config.toml
n_layer = 9
d_model = 224
n_experts = 48
experts_per_token = 4
d_expert = 128
d_shared_expert = 0
activation = "swiglu"
moe_layers = [1, 2, 3, 4, 5, 6, 7, 8]
router_score = "softmax"
normalize_top_k = false
routed_scale = 3.46
balance_loss = 0.00665
balance_bias = false
router_cosine_scale = 10.0
init_std_router = 0.0374
lr_router = 0.00144
vocab_size = 2685
norm = "rmsnorm"
norm_eps = 1e-07
tie_embeddings = false
optimizer = "soap_variant"
lr = 0.0144
batch_tokens = 262144
seq_len = 256
train_tokens = 730700000
steps = 2788
dataset = "wikipedia_en"
Below are experts of layer 6 (counted from 0) of a mixture-of-experts language model. Rows are named router (the router's row for the expert), gate (a neuron's input weights, with its number), up (a neuron's input weights, with its number), down (a neuron's output weights, with its number) and show model dimensions 0-111. Each number is 200 + 20 x the weight over its row's rms, rounded and kept within 0 to 999.
Before each expert's rows: a language model's description of what the expert responds to. This comes from a sample of Wikipedia text that the model never trained on.

# expert 29
Opening letter of a capitalized word split into pieces, mostly vowels such as E in Education, Era, Early, and O in Owen.
router,197,171,192,209,201,200,188,210,226,196,187,169,184,239,185,196,192,176,190,204,226,210,201,206,192,181,180,193,199,205,227,192,203,180,200,195,186,208,211,207,213,241,192,201,231,156,171,177,197,207,204,233,261,171,203,156,208,206,194,174,144,189,211,198,222,180,216,217,205,179,181,203,161,180,206,202,191,209,187,191,180,221,197,198,216,203,230,189,244,199,196,148,161,185,214,220,175,205,202,198,191,215,163,174,204,205,161,172,179,185,192,214
gate3,217,189,215,188,206,225,178,250,188,190,182,149,197,190,220,199,182,230,216,175,211,213,216,187,185,180,191,212,197,158,203,180,219,201,197,197,180,189,207,191,211,191,202,196,165,212,197,208,208,173,218,174,221,209,174,170,173,147,172,173,192,230,176,203,172,176,201,187,194,184,180,223,233,226,179,198,211,222,200,223,200,205,232,222,234,209,183,195,200,210,209,190,184,198,193,207,194,193,203,191,187,209,203,220,202,204,210,201,187,210,181,182
up3,156,201,214,193,187,201,204,170,196,226,177,191,214,176,186,194,201,221,204,213,202,217,218,234,195,203,217,226,195,187,174,213,203,172,196,223,209,204,165,203,176,163,221,185,188,229,222,217,187,201,202,187,245,188,193,215,183,212,221,200,180,201,226,225,165,219,177,218,215,168,186,190,199,198,187,186,227,184,177,172,208,237,189,193,163,207,200,216,232,201,200,174,180,207,204,197,211,173,206,197,219,197,181,168,187,200,216,209,157,197,215,197
down3,195,202,231,217,215,237,179,190,223,220,202,170,218,210,230,172,211,176,209,210,205,203,169,197,222,216,158,180,208,192,206,207,181,160,194,203,219,173,214,202,217,218,222,215,234,200,187,200,231,222,214,204,205,198,191,180,153,172,190,185,200,221,237,188,162,206,187,205,175,179,201,238,224,191,229,209,224,212,212,187,173,228,205,189,198,229,233,239,188,187,218,199,182,198,173,210,218,217,174,220,179,204,206,215,179,206,205,216,234,164,195,197
gate4,199,175,182,216,208,190,200,203,201,190,237,205,193,189,191,215,177,224,214,209,195,209,179,189,178,193,174,212,229,172,172,225,196,203,219,182,209,194,214,202,215,219,187,195,204,184,206,206,177,181,214,205,186,219,246,206,196,218,186,211,166,195,181,176,188,205,211,180,219,191,188,198,202,203,196,206,181,236,215,215,199,229,213,197,231,236,217,235,234,232,168,209,206,212,210,184,224,231,232,197,197,194,178,190,205,173,204,216,188,210,189,186
up4,176,248,203,159,184,235,196,176,153,212,217,216,211,212,178,208,205,182,206,189,194,201,197,165,218,216,189,233,245,224,181,212,206,196,173,189,184,187,193,223,208,201,190,220,217,195,187,224,197,148,201,201,213,176,191,226,210,203,219,178,232,197,192,197,194,204,220,243,188,209,151,197,174,191,207,220,189,173,172,175,211,170,177,205,220,202,215,174,210,180,164,216,197,202,182,191,200,215,203,193,212,197,198,186,174,216,235,211,185,203,194,208
down4,185,189,196,216,197,226,184,196,212,186,246,220,200,232,216,192,217,225,196,197,220,222,205,189,186,199,216,169,177,212,176,165,147,179,218,212,172,202,228,215,216,203,162,214,240,177,225,207,194,179,162,224,208,159,190,178,189,215,229,151,183,199,213,215,174,201,197,209,205,179,198,191,183,164,168,207,175,212,179,186,216,220,192,199,188,178,197,209,199,207,203,189,206,195,194,217,154,210,204,193,199,177,185,190,218,204,180,211,220,175,187,204
gate5,191,215,235,220,230,195,207,223,209,187,229,200,207,176,200,173,210,199,212,197,192,192,199,213,212,209,214,195,207,242,165,220,190,169,207,164,220,171,205,225,188,199,187,212,195,194,209,220,177,182,215,129,184,194,205,215,194,206,214,177,190,150,202,205,227,189,187,178,206,200,180,196,197,152,195,202,197,179,220,207,214,210,199,200,195,181,205,224,152,219,184,214,192,195,194,199,218,205,164,181,208,186,198,191,178,223,165,193,176,189,208,235
up5,215,177,193,210,183,206,224,195,181,199,199,203,200,195,212,191,183,199,170,196,207,212,235,219,197,224,241,201,207,159,171,198,196,224,190,168,177,175,215,196,160,221,198,203,163,206,199,203,215,198,211,189,199,234,197,207,174,158,166,196,219,193,207,186,181,212,152,220,188,185,190,182,189,206,201,200,190,192,203,161,194,203,195,203,189,190,216,194,177,142,223,179,208,223,199,217,210,209,196,165,194,197,223,178,211,186,217,197,181,204,194,213
down5,213,219,201,190,217,205,158,213,193,160,208,193,193,179,200,202,212,182,182,208,199,182,198,161,233,187,176,197,189,214,206,206,219,242,216,211,220,246,222,216,215,200,209,192,216,213,185,220,230,233,196,220,183,191,226,205,219,213,192,242,200,203,176,210,226,200,195,216,192,213,194,226,195,238,201,164,234,189,215,219,218,198,194,203,226,200,217,215,207,244,230,175,190,208,184,204,202,177,197,226,200,228,190,207,168,219,197,199,213,240,188,210
gate6,216,182,176,179,238,211,181,163,218,249,162,222,181,187,194,190,208,192,208,225,185,224,222,221,213,197,216,202,218,184,214,218,219,216,201,200,214,211,197,198,214,232,215,177,223,196,192,202,194,188,227,182,188,186,196,243,216,193,208,164,210,183,249,187,200,196,195,184,247,224,187,206,194,215,228,199,199,215,193,169,191,227,214,194,199,218,176,223,228,200,188,200,223,184,182,196,188,221,176,211,219,160,205,205,198,175,220,191,178,166,173,220
up6,223,207,203,181,202,184,156,218,209,205,149,187,180,234,222,198,181,179,174,201,204,187,185,229,206,199,175,213,192,221,212,213,214,192,219,187,226,217,233,227,189,206,244,236,208,206,211,162,234,195,209,214,224,191,203,203,223,200,209,192,192,203,217,215,196,182,175,176,200,173,224,164,187,191,195,185,191,169,154,213,192,225,193,204,133,194,182,208,180,210,188,208,207,222,235,190,196,214,179,201,203,218,237,229,177,191,213,231,163,201,197,261
down6,186,181,223,187,192,234,229,202,178,227,184,212,234,203,199,220,189,164,168,213,202,212,215,207,187,202,186,197,236,204,205,203,212,208,223,209,227,203,198,187,211,212,215,200,198,179,227,227,192,204,232,173,196,185,189,164,205,166,201,182,215,200,182,196,205,204,220,193,220,203,190,190,205,214,229,184,188,214,153,246,197,180,163,220,200,180,231,184,219,218,188,150,220,189,206,167,183,239,190,183,190,162,190,201,167,229,208,220,198,189,176,190
gate7,200,195,219,225,191,190,219,191,169,182,222,211,195,197,187,204,184,218,194,179,231,215,193,212,219,173,203,187,215,238,184,197,186,211,201,187,140,192,209,159,207,174,224,190,222,178,221,203,188,177,221,179,196,173,208,222,180,169,225,195,192,217,224,176,225,218,197,183,203,161,184,199,192,174,204,208,181,223,205,200,235,226,202,198,176,226,224,189,219,191,226,208,213,252,230,229,194,174,206,168,156,191,237,199,150,140,172,216,174,227,207,183
up7,230,196,174,180,219,196,185,188,195,215,188,252,209,212,200,197,177,196,199,174,202,208,213,197,206,223,186,179,180,187,193,202,172,238,224,205,218,217,215,202,228,198,225,225,200,214,187,186,210,222,217,190,195,189,209,203,184,220,208,228,211,205,203,181,236,198,177,191,178,205,207,230,164,201,209,193,208,194,195,198,233,185,194,201,210,182,175,212,170,181,177,162,166,181,195,164,197,194,189,154,185,196,210,208,209,194,229,177,207,192,212,189
down7,203,168,178,192,238,220,176,182,212,174,209,198,203,210,223,216,160,189,218,204,251,187,166,230,206,161,200,186,208,220,195,234,207,159,205,208,209,148,206,194,219,196,198,217,198,230,178,192,184,204,207,220,190,196,194,211,200,180,190,193,204,207,179,190,208,151,180,206,194,209,205,225,173,227,205,172,235,186,173,233,207,199,228,183,193,171,235,152,195,182,230,174,210,245,173,206,185,178,179,206,190,229,215,213,210,202,209,198,237,184,228,156
gate8,206,191,185,178,177,211,189,196,219,207,223,224,224,195,180,184,219,192,236,187,234,214,191,155,187,171,242,187,183,212,205,223,209,205,211,186,197,211,181,195,176,209,221,189,195,232,181,200,221,200,190,197,178,171,157,210,169,208,224,234,182,213,196,199,244,192,207,195,232,211,239,192,177,216,201,240,208,208,183,215,152,185,216,214,201,210,187,155,197,217,226,217,210,198,186,219,181,239,208,196,194,197,212,197,216,202,180,211,249,212,194,221
up8,186,190,200,198,168,185,218,188,213,208,200,206,205,220,202,198,212,176,194,172,204,196,185,192,196,217,168,209,183,215,204,190,202,208,181,180,232,155,202,172,189,199,223,217,219,196,228,181,185,213,164,259,222,195,190,223,223,209,198,207,170,205,225,215,250,223,204,191,184,212,195,183,216,195,214,201,195,169,216,193,177,175,184,234,190,202,184,188,189,200,199,204,237,202,183,173,189,259,210,198,180,229,188,215,219,171,184,201,216,193,206,153
down8,180,202,224,153,229,223,170,225,192,184,171,200,189,183,188,178,198,197,184,199,145,205,254,218,225,211,195,177,212,207,184,199,198,201,203,216,172,211,199,197,211,178,205,190,226,207,205,203,204,199,206,231,164,234,201,200,219,222,225,188,217,206,188,215,211,189,178,232,210,180,222,184,152,197,187,191,175,171,199,220,256,214,204,180,208,230,227,155,197,221,240,208,171,205,224,207,224,223,198,216,237,187,179,210,218,175,221,225,182,174,176,180
gate9,215,229,240,197,189,221,157,189,200,215,211,201,186,176,191,198,175,159,200,224,204,217,193,178,211,196,199,213,183,217,200,219,213,197,180,206,210,218,193,194,250,192,180,167,172,169,191,184,220,180,194,212,239,153,228,177,183,224,193,186,200,224,212,168,201,211,203,193,185,216,174,232,210,233,216,217,221,177,188,205,201,216,187,201,198,187,227,221,204,150,213,213,180,181,200,200,217,201,188,234,218,182,161,193,185,190,197,209,212,202,264,186
up9,200,204,201,207,204,204,184,236,202,170,193,186,204,198,191,200,183,219,182,174,230,195,177,216,208,209,174,199,202,191,198,200,250,180,198,212,202,223,202,216,189,172,186,180,229,236,200,211,192,175,207,197,204,182,208,149,188,180,213,249,198,183,215,210,167,224,196,179,205,182,183,233,206,196,181,237,231,149,207,207,183,203,190,201,228,198,192,178,186,214,176,169,208,197,215,209,198,208,188,205,177,167,187,194,219,186,237,188,207,221,216,214
down9,202,191,175,190,252,197,197,196,199,227,187,180,240,193,219,208,167,190,205,225,185,148,174,221,203,169,211,206,201,191,210,198,211,201,195,198,229,196,236,205,205,211,219,208,241,242,190,209,201,220,208,245,198,225,186,235,188,199,217,218,189,187,164,215,199,184,227,195,257,169,219,197,176,200,192,193,200,205,206,203,192,181,196,161,198,187,184,214,212,189,199,184,211,179,195,204,174,199,243,213,182,232,222,177,186,202,226,182,215,192,190,148
gate10,210,201,206,213,161,183,199,210,212,193,201,168,221,168,218,208,208,162,180,196,228,239,198,191,179,197,196,185,188,192,195,187,216,194,176,233,236,161,224,200,226,203,198,201,233,198,140,200,215,206,192,183,223,206,224,180,194,174,202,198,213,216,195,228,217,217,212,218,217,188,214,208,225,206,189,196,209,186,175,231,216,208,216,159,216,161,196,184,209,187,203,233,188,188,213,186,208,186,200,217,192,207,210,217,210,197,213,185,176,210,191,195
up10,219,211,192,184,195,181,212,205,231,223,202,229,190,216,205,188,221,211,219,162,200,218,208,172,190,217,215,173,204,242,148,217,218,209,160,181,203,176,192,197,169,221,197,225,196,191,202,207,188,217,226,241,206,144,211,171,180,193,176,206,222,216,187,244,176,222,187,205,220,189,211,208,193,188,198,162,190,193,222,198,214,202,201,205,180,184,186,201,194,173,166,193,200,210,231,180,185,230,206,204,228,206,220,221,234,192,192,137,197,216,179,167
down10,209,179,201,198,219,209,194,195,209,243,173,177,203,222,200,174,215,231,208,183,169,174,217,178,193,200,198,244,196,183,230,206,193,161,195,190,228,212,206,194,187,169,162,223,212,209,208,236,221,189,195,199,218,205,178,233,206,211,189,189,190,186,188,175,184,212,230,183,189,188,180,211,208,205,185,177,213,196,203,203,202,201,219,203,170,211,199,177,230,196,187,198,177,195,191,180,209,205,222,211,191,206,209,141,198,187,222,199,213,224,208,181
gate11,216,190,189,221,180,210,198,213,240,208,163,208,157,201,176,202,185,199,204,196,210,191,195,223,211,184,204,193,191,195,199,218,209,233,231,225,189,184,210,200,196,207,183,214,217,178,181,216,204,190,211,166,209,211,184,182,190,203,202,188,177,202,188,243,209,202,220,217,232,195,228,199,184,201,181,195,179,213,205,196,180,196,207,165,168,206,194,151,200,206,214,212,225,201,180,225,190,188,207,195,221,216,178,214,224,212,225,226,201,160,240,210
up11,185,237,210,165,201,246,208,195,177,201,201,183,199,185,173,211,195,224,209,199,174,234,203,188,191,162,192,190,171,180,214,240,185,203,224,193,180,230,186,179,189,207,215,215,160,201,213,225,206,213,212,209,204,186,225,204,177,156,197,182,196,195,168,174,187,188,215,227,174,168,214,200,224,217,140,170,203,197,240,177,205,176,186,217,203,200,196,212,188,219,190,179,226,182,211,194,169,225,173,191,181,202,212,194,179,209,232,225,200,200,196,203
down11,207,201,211,186,219,228,221,221,165,198,205,212,177,185,162,165,208,222,215,173,193,218,196,227,205,200,196,225,206,211,252,232,193,201,202,190,208,193,172,222,186,194,182,196,213,191,241,208,231,205,216,188,160,185,163,168,183,173,199,205,187,198,220,204,197,191,203,199,163,178,181,190,211,187,209,196,219,221,189,203,173,226,211,197,190,195,158,234,204,185,166,176,190,172,210,200,218,229,177,213,194,176,171,223,207,198,235,190,177,178,162,196
gate12,185,198,209,204,182,211,197,193,203,135,167,215,230,213,196,204,232,188,192,177,189,190,224,180,162,194,230,218,208,155,170,215,206,245,197,170,177,226,214,202,184,206,216,194,168,215,201,245,191,198,186,213,179,197,206,211,234,235,219,221,234,203,220,198,212,170,179,250,193,162,163,232,176,202,194,192,193,201,189,194,181,222,187,223,213,172,195,194,168,212,188,210,222,189,224,200,185,221,193,201,182,218,180,200,214,199,211,203,227,186,203,204
up12,193,195,195,213,180,160,189,211,198,138,177,177,212,180,207,226,212,191,209,219,205,204,236,204,201,186,213,213,181,209,205,235,171,180,198,200,209,176,203,196,175,195,166,213,177,221,201,237,201,209,198,182,209,190,195,196,241,217,176,180,179,159,174,187,181,206,229,178,175,180,193,226,189,198,181,210,194,153,203,203,189,164,167,223,205,169,204,218,199,202,210,211,196,142,195,196,202,226,213,212,210,216,226,210,212,192,189,192,162,218,205,188
down12,220,204,208,163,191,207,205,220,208,156,188,185,178,250,191,229,183,183,205,148,194,204,216,201,219,228,195,197,215,185,193,245,219,199,207,223,208,226,209,211,211,218,165,207,200,175,187,189,207,180,226,213,220,233,217,204,171,214,186,161,190,199,232,169,181,165,202,136,230,192,196,228,195,200,214,203,187,178,195,155,218,177,192,212,185,205,195,211,219,179,185,193,193,162,200,204,190,229,167,204,220,209,188,207,162,210,228,194,203,208,235,209
gate13,193,179,190,240,209,234,184,209,241,155,193,190,206,167,218,206,186,215,223,209,217,210,210,207,180,180,183,187,177,220,189,202,234,179,224,188,168,209,192,209,194,186,241,209,218,189,212,230,214,198,186,189,188,196,180,173,220,182,197,217,224,209,170,187,166,170,205,204,198,255,209,221,209,230,196,207,178,207,187,213,179,205,205,211,192,192,225,182,214,206,231,187,215,225,187,220,208,208,164,205,168,238,205,166,226,199,205,201,205,176,200,218
up13,201,200,181,197,220,197,221,196,179,211,199,216,188,201,201,168,196,243,156,166,190,166,231,208,217,234,232,198,204,210,199,233,189,190,180,191,180,176,231,194,156,192,238,211,236,186,231,201,221,210,238,199,186,203,192,223,186,205,188,180,216,205,195,195,218,236,209,210,141,199,208,203,209,175,190,170,190,182,190,205,177,184,231,198,204,201,189,202,189,193,213,196,181,173,170,181,203,163,198,202,232,192,189,217,200,233,168,219,179,219,194,183
down13,215,183,206,215,205,231,192,190,219,241,216,213,192,191,206,209,194,201,155,191,210,204,204,195,233,195,219,169,221,198,206,213,208,184,211,224,191,208,187,215,225,207,182,228,234,207,197,191,214,163,212,197,200,217,165,235,228,191,169,205,183,217,213,226,219,203,215,225,243,193,175,148,226,216,204,193,190,199,176,210,198,212,189,214,215,216,189,207,217,212,202,156,224,179,195,221,216,212,209,186,208,150,212,186,222,201,232,195,180,199,210,201
gate14,233,246,203,161,212,168,215,214,153,209,177,166,173,197,238,211,212,209,193,215,190,199,183,191,177,187,203,226,227,208,163,202,229,175,193,215,186,199,224,207,174,213,206,227,208,195,211,231,196,227,208,235,184,228,161,177,178,184,178,186,238,170,199,173,191,186,176,217,197,202,189,187,180,191,220,203,191,194,205,222,220,185,170,193,208,197,226,180,245,213,209,210,179,187,220,211,201,189,199,186,197,188,228,221,207,218,212,204,198,213,210,206
up14,184,214,200,174,238,200,214,228,207,190,203,215,225,198,219,177,202,214,162,217,164,201,167,203,204,210,192,212,212,241,196,209,194,179,172,195,189,192,221,229,175,192,205,182,170,206,218,204,197,217,179,248,205,169,194,194,200,203,207,203,156,206,185,234,198,199,196,200,237,191,181,148,211,198,196,200,212,201,204,204,201,185,211,201,236,204,210,197,208,199,190,177,199,218,202,159,193,220,186,255,185,183,205,189,197,216,187,163,183,211,155,219
down14,207,206,167,200,210,162,205,199,159,195,229,173,210,170,207,216,226,184,186,221,192,216,230,237,195,181,220,189,216,240,214,185,223,192,204,217,193,188,227,162,229,197,227,208,207,187,229,186,198,201,156,227,217,210,202,166,196,214,201,232,185,215,214,203,195,177,189,217,203,222,245,221,191,202,188,234,208,178,178,178,196,217,215,171,208,209,196,221,180,172,178,204,204,200,183,169,179,191,195,195,214,194,204,207,157,208,185,230,212,205,210,207
gate15,201,175,137,195,168,266,202,166,204,215,198,203,189,194,221,201,210,189,195,218,204,211,200,169,157,205,208,231,207,221,182,203,246,191,196,211,219,203,240,221,211,226,204,163,208,232,186,220,230,204,217,210,216,227,203,204,206,198,213,172,167,182,209,185,248,193,214,199,234,159,187,193,216,190,189,207,220,173,237,176,180,206,193,202,174,195,215,200,203,188,217,211,203,162,195,196,209,192,199,173,167,238,210,183,197,198,237,214,213,187,212,236
up15,200,204,185,180,225,185,191,230,195,211,205,193,145,181,222,206,156,235,200,171,183,193,192,186,185,204,208,163,197,203,227,166,206,149,219,186,189,203,238,213,215,181,203,220,206,185,194,204,239,204,212,203,163,176,215,180,183,236,173,172,239,209,196,223,182,230,201,213,192,191,208,213,222,193,171,180,209,185,209,192,247,187,197,209,193,157,191,191,193,220,213,199,210,222,164,190,177,194,173,188,192,197,172,236,195,202,211,211,188,204,171,199
down15,189,184,171,166,221,226,179,167,180,206,229,152,209,173,198,223,173,195,208,192,228,192,191,221,209,232,212,221,203,196,205,199,206,199,207,193,258,189,195,200,200,195,202,227,219,242,197,204,171,209,219,199,224,225,191,201,214,181,242,223,232,203,195,211,218,194,205,216,217,191,161,179,191,208,203,179,217,253,189,166,202,167,181,220,177,201,201,221,255,146,205,165,223,170,207,205,201,212,191,185,188,183,212,197,213,190,207,190,197,212,206,193
gate16,173,177,184,177,227,190,189,195,205,213,200,208,219,194,188,173,205,212,179,205,171,181,181,211,225,175,231,185,208,225,222,199,180,207,205,184,138,177,207,228,174,224,213,189,187,180,169,188,207,184,188,194,201,224,207,215,200,190,202,175,201,211,195,180,232,189,148,218,203,234,186,187,191,228,209,225,202,190,175,192,227,172,230,221,197,183,208,216,177,185,207,221,215,181,198,194,189,195,218,175,218,183,222,196,188,168,191,192,204,215,183,211
up16,188,192,184,192,165,245,171,177,198,170,187,180,231,202,229,222,198,209,191,212,223,183,184,192,193,209,198,222,190,212,212,172,219,217,239,162,212,198,192,189,228,190,187,151,196,174,220,212,217,215,230,171,222,188,204,230,194,213,201,215,192,164,245,188,197,196,227,155,163,180,204,191,221,212,192,229,192,188,212,181,172,196,220,222,145,184,197,174,223,203,227,204,208,205,174,191,188,225,179,176,199,209,139,188,214,215,193,167,198,201,194,178
down16,218,212,184,240,240,189,195,158,192,179,190,198,194,196,232,220,185,209,190,204,199,184,160,159,200,206,227,239,193,225,195,176,178,223,185,242,205,212,204,190,196,185,216,212,197,163,189,178,223,193,219,212,216,199,198,203,195,187,156,185,201,218,236,189,191,211,170,198,207,196,204,235,170,167,201,189,178,198,178,216,232,184,192,219,196,234,222,170,188,215,194,183,213,185,187,224,214,199,224,235,220,173,205,221,203,254,189,213,186,203,195,215
gate17,179,207,161,180,214,196,206,202,191,210,209,203,208,231,210,222,197,226,218,219,203,221,214,188,230,208,223,185,192,165,241,182,198,184,199,197,192,227,225,204,242,189,192,237,200,193,205,174,184,220,235,228,204,211,195,213,219,184,210,198,210,202,215,168,213,180,209,180,205,210,205,207,215,196,193,184,222,166,166,176,197,217,179,176,196,183,190,234,226,227,200,166,220,187,197,173,196,193,162,204,195,216,186,204,218,180,201,216,210,188,157,197
up17,208,178,184,237,179,221,175,164,199,196,210,153,182,191,214,190,184,170,225,210,202,173,223,220,184,205,174,212,187,186,163,201,154,179,214,186,219,184,197,185,201,195,195,168,223,183,199,194,195,212,211,210,172,244,201,208,184,181,204,172,203,202,202,199,235,207,211,205,213,187,214,193,165,210,189,201,181,181,187,226,181,209,224,165,207,186,197,205,202,194,187,228,223,215,182,183,193,212,179,198,163,206,190,169,206,204,230,195,196,222,193,212
down17,181,239,234,201,186,220,220,215,187,195,220,184,172,194,197,207,167,190,242,158,194,230,183,177,210,155,207,191,212,196,190,182,216,185,184,236,216,207,236,226,178,210,214,242,219,165,179,182,152,200,198,169,194,206,212,207,175,209,185,222,168,202,208,146,201,174,196,164,179,200,166,193,203,203,236,195,241,209,181,195,188,189,209,218,182,201,187,195,173,172,188,208,187,179,209,209,179,181,208,172,225,198,208,234,193,180,190,207,187,142,196,217
gate18,202,201,196,207,203,161,222,216,178,227,176,200,157,186,203,206,237,211,196,197,186,199,187,225,187,180,224,175,215,186,195,250,161,177,188,205,184,203,193,193,211,199,172,198,188,210,169,197,184,204,194,201,215,196,191,196,221,257,199,207,238,204,192,180,218,178,177,211,181,193,198,180,204,186,219,199,173,206,213,231,196,182,212,225,213,242,220,228,187,202,209,188,213,169,186,188,205,222,202,211,222,188,195,189,164,235,251,215,193,181,204,247
up18,210,176,208,239,213,180,217,200,172,212,193,197,182,182,205,249,215,223,199,202,227,194,173,213,210,203,209,205,199,221,204,174,203,180,207,193,245,192,183,196,158,200,223,177,197,195,222,199,237,211,219,188,192,192,212,207,207,212,195,212,160,222,179,175,222,166,167,203,215,213,183,185,236,180,199,186,218,181,185,170,215,232,215,186,202,211,192,208,192,222,222,178,195,199,207,228,187,216,213,178,151,223,192,220,233,219,204,157,188,188,195,181
down18,217,180,196,167,170,207,227,212,213,178,214,223,190,203,231,178,194,188,193,206,208,233,202,200,200,188,201,209,221,240,188,206,207,162,187,199,181,219,191,195,218,223,213,244,185,201,207,163,197,168,182,194,203,211,199,195,242,196,201,168,237,192,171,197,250,191,189,225,217,210,225,230,178,206,199,190,209,202,209,191,180,186,183,208,185,201,168,216,201,232,200,245,196,182,197,238,161,223,195,213,190,179,180,207,168,215,207,168,206,226,215,180
gate19,218,189,203,240,175,195,179,173,211,218,210,197,164,210,178,216,169,186,209,220,201,181,196,186,216,189,243,220,223,193,191,213,200,222,198,196,186,224,204,166,169,175,213,194,183,188,165,230,187,217,225,203,174,167,225,191,202,210,216,181,230,229,192,222,202,200,190,193,216,219,163,188,178,175,210,210,186,198,209,183,198,172,219,197,188,257,241,209,217,203,216,191,216,225,184,208,196,206,208,204,192,217,198,186,181,218,147,199,217,182,207,177
up19,218,168,201,219,184,195,227,177,195,202,172,193,193,200,182,203,208,210,196,230,199,222,194,227,219,211,215,202,164,153,222,165,211,210,181,203,175,214,205,230,182,192,239,243,206,197,188,202,204,214,184,202,201,224,207,175,209,182,206,196,182,196,197,196,195,238,190,205,208,215,190,187,198,196,191,189,188,161,213,219,197,185,206,192,157,210,206,214,179,236,186,173,216,210,189,177,204,204,224,226,220,212,172,203,168,178,193,164,225,236,211,229
down19,183,239,212,197,168,186,212,213,187,225,212,183,193,208,199,207,188,177,200,186,177,209,244,212,217,239,203,205,192,242,206,210,202,201,192,192,192,197,191,204,215,193,168,175,214,167,209,173,154,181,213,186,210,197,202,189,184,197,186,196,194,195,203,185,196,201,207,236,198,164,189,214,213,218,238,225,207,193,214,187,197,151,210,223,157,228,218,189,218,210,198,237,166,188,203,217,203,237,236,192,195,173,216,187,213,188,170,203,212,208,197,170
gate20,225,194,190,189,179,211,186,194,209,185,199,234,227,205,204,206,209,182,188,186,188,202,216,162,197,203,161,189,220,203,208,170,207,214,175,202,200,222,169,205,188,261,167,181,182,208,200,213,235,206,199,228,209,198,202,217,242,203,211,204,222,173,204,207,196,219,218,198,219,208,215,202,203,208,183,190,171,232,212,175,210,197,185,222,216,165,216,197,188,203,184,246,167,223,197,223,183,173,159,211,172,187,244,189,225,191,169,178,219,185,191,170
up20,195,203,192,217,185,216,162,204,196,198,198,241,183,219,192,232,215,179,233,187,177,236,203,182,209,229,206,174,186,166,206,223,186,192,237,207,207,186,226,157,216,193,196,166,195,250,185,189,197,218,171,212,222,203,234,204,201,165,201,198,214,186,183,214,206,203,188,165,187,207,232,191,207,194,184,163,228,211,206,197,217,226,181,235,209,226,207,207,212,202,201,200,183,205,194,238,200,219,185,232,215,162,215,197,219,217,220,237,199,221,188,202
down20,213,223,221,222,211,199,223,190,216,233,192,189,198,171,192,214,208,208,176,238,217,235,220,179,186,219,214,197,195,214,241,214,198,205,201,235,197,187,215,210,180,162,201,196,202,217,199,186,186,236,178,197,214,237,177,196,198,219,203,212,195,191,217,181,164,203,202,199,198,210,185,218,172,172,195,203,236,225,180,195,206,172,224,175,200,182,226,218,202,249,219,248,193,197,211,205,188,177,206,199,206,187,195,201,196,198,231,199,191,200,215,189
gate21,218,216,206,194,215,189,220,240,217,196,200,183,177,193,189,209,209,196,204,235,222,196,226,210,196,225,197,186,202,187,178,240,152,182,188,196,214,231,149,216,210,199,205,192,202,206,192,163,189,177,199,186,169,203,192,171,205,203,192,176,186,171,229,190,182,186,234,229,171,199,207,189,208,209,185,173,233,182,149,212,182,177,172,186,224,233,212,201,177,200,202,211,195,180,193,149,225,209,198,216,189,214,221,180,211,170,185,187,206,201,174,226
up21,185,222,226,185,207,216,232,182,201,202,227,192,239,191,170,207,190,193,173,181,249,188,205,208,199,198,220,204,199,197,179,210,198,237,212,198,187,249,167,207,197,201,201,202,229,181,253,230,210,210,197,178,235,229,210,189,233,198,199,179,203,198,191,211,231,215,206,205,162,197,231,222,195,186,169,212,200,193,240,205,171,186,175,208,194,207,203,220,220,209,196,189,204,214,223,209,196,202,185,220,194,171,155,174,194,227,146,211,185,205,198,190
down21,209,185,186,183,205,203,186,184,213,211,179,155,195,219,256,186,236,197,225,214,158,212,187,193,205,189,224,201,190,209,189,179,194,211,202,170,188,183,190,177,210,156,211,195,214,176,176,233,211,191,206,175,179,150,181,224,197,210,157,217,201,188,228,182,186,208,205,202,199,163,193,181,212,207,189,215,180,212,191,195,176,212,190,187,222,206,214,184,194,155,226,196,201,213,204,190,198,212,193,192,191,241,223,226,187,169,210,174,226,184,221,221
gate22,223,202,202,194,203,221,209,220,238,199,198,189,199,196,202,223,222,217,204,206,194,196,199,186,175,221,242,228,238,183,200,176,179,236,233,195,190,232,201,211,225,167,152,230,227,227,199,185,214,229,238,194,204,173,219,202,185,200,193,201,188,171,203,182,186,178,215,207,182,209,221,202,218,207,209,193,209,196,217,220,203,192,225,172,213,167,188,220,215,217,178,171,208,201,165,183,232,184,243,205,205,198,215,201,184,215,174,179,191,215,208,231
up22,185,168,182,183,195,175,209,177,210,186,212,207,259,183,172,223,224,204,228,170,191,202,194,187,201,185,221,200,205,180,214,197,173,195,183,203,203,213,194,224,187,212,183,216,200,195,199,202,186,231,155,192,178,186,214,163,153,197,174,201,181,152,188,187,205,155,167,186,174,206,175,174,175,175,193,181,219,234,191,198,209,220,188,197,172,202,221,185,200,164,195,210,207,195,166,221,178,222,191,163,226,206,206,229,208,173,194,205,192,183,209,193
down22,178,182,201,213,187,222,193,191,197,168,140,187,183,188,189,208,221,190,190,206,198,220,210,172,222,187,185,199,240,185,195,197,191,171,158,215,217,184,222,204,219,164,212,203,190,219,190,181,214,179,179,215,206,213,195,186,202,179,175,185,225,187,184,200,177,201,193,229,199,210,202,182,203,186,176,197,184,210,191,213,232,202,210,192,186,163,198,162,184,213,184,237,199,220,213,180,165,182,228,211,209,210,177,183,199,180,197,208,181,214,196,223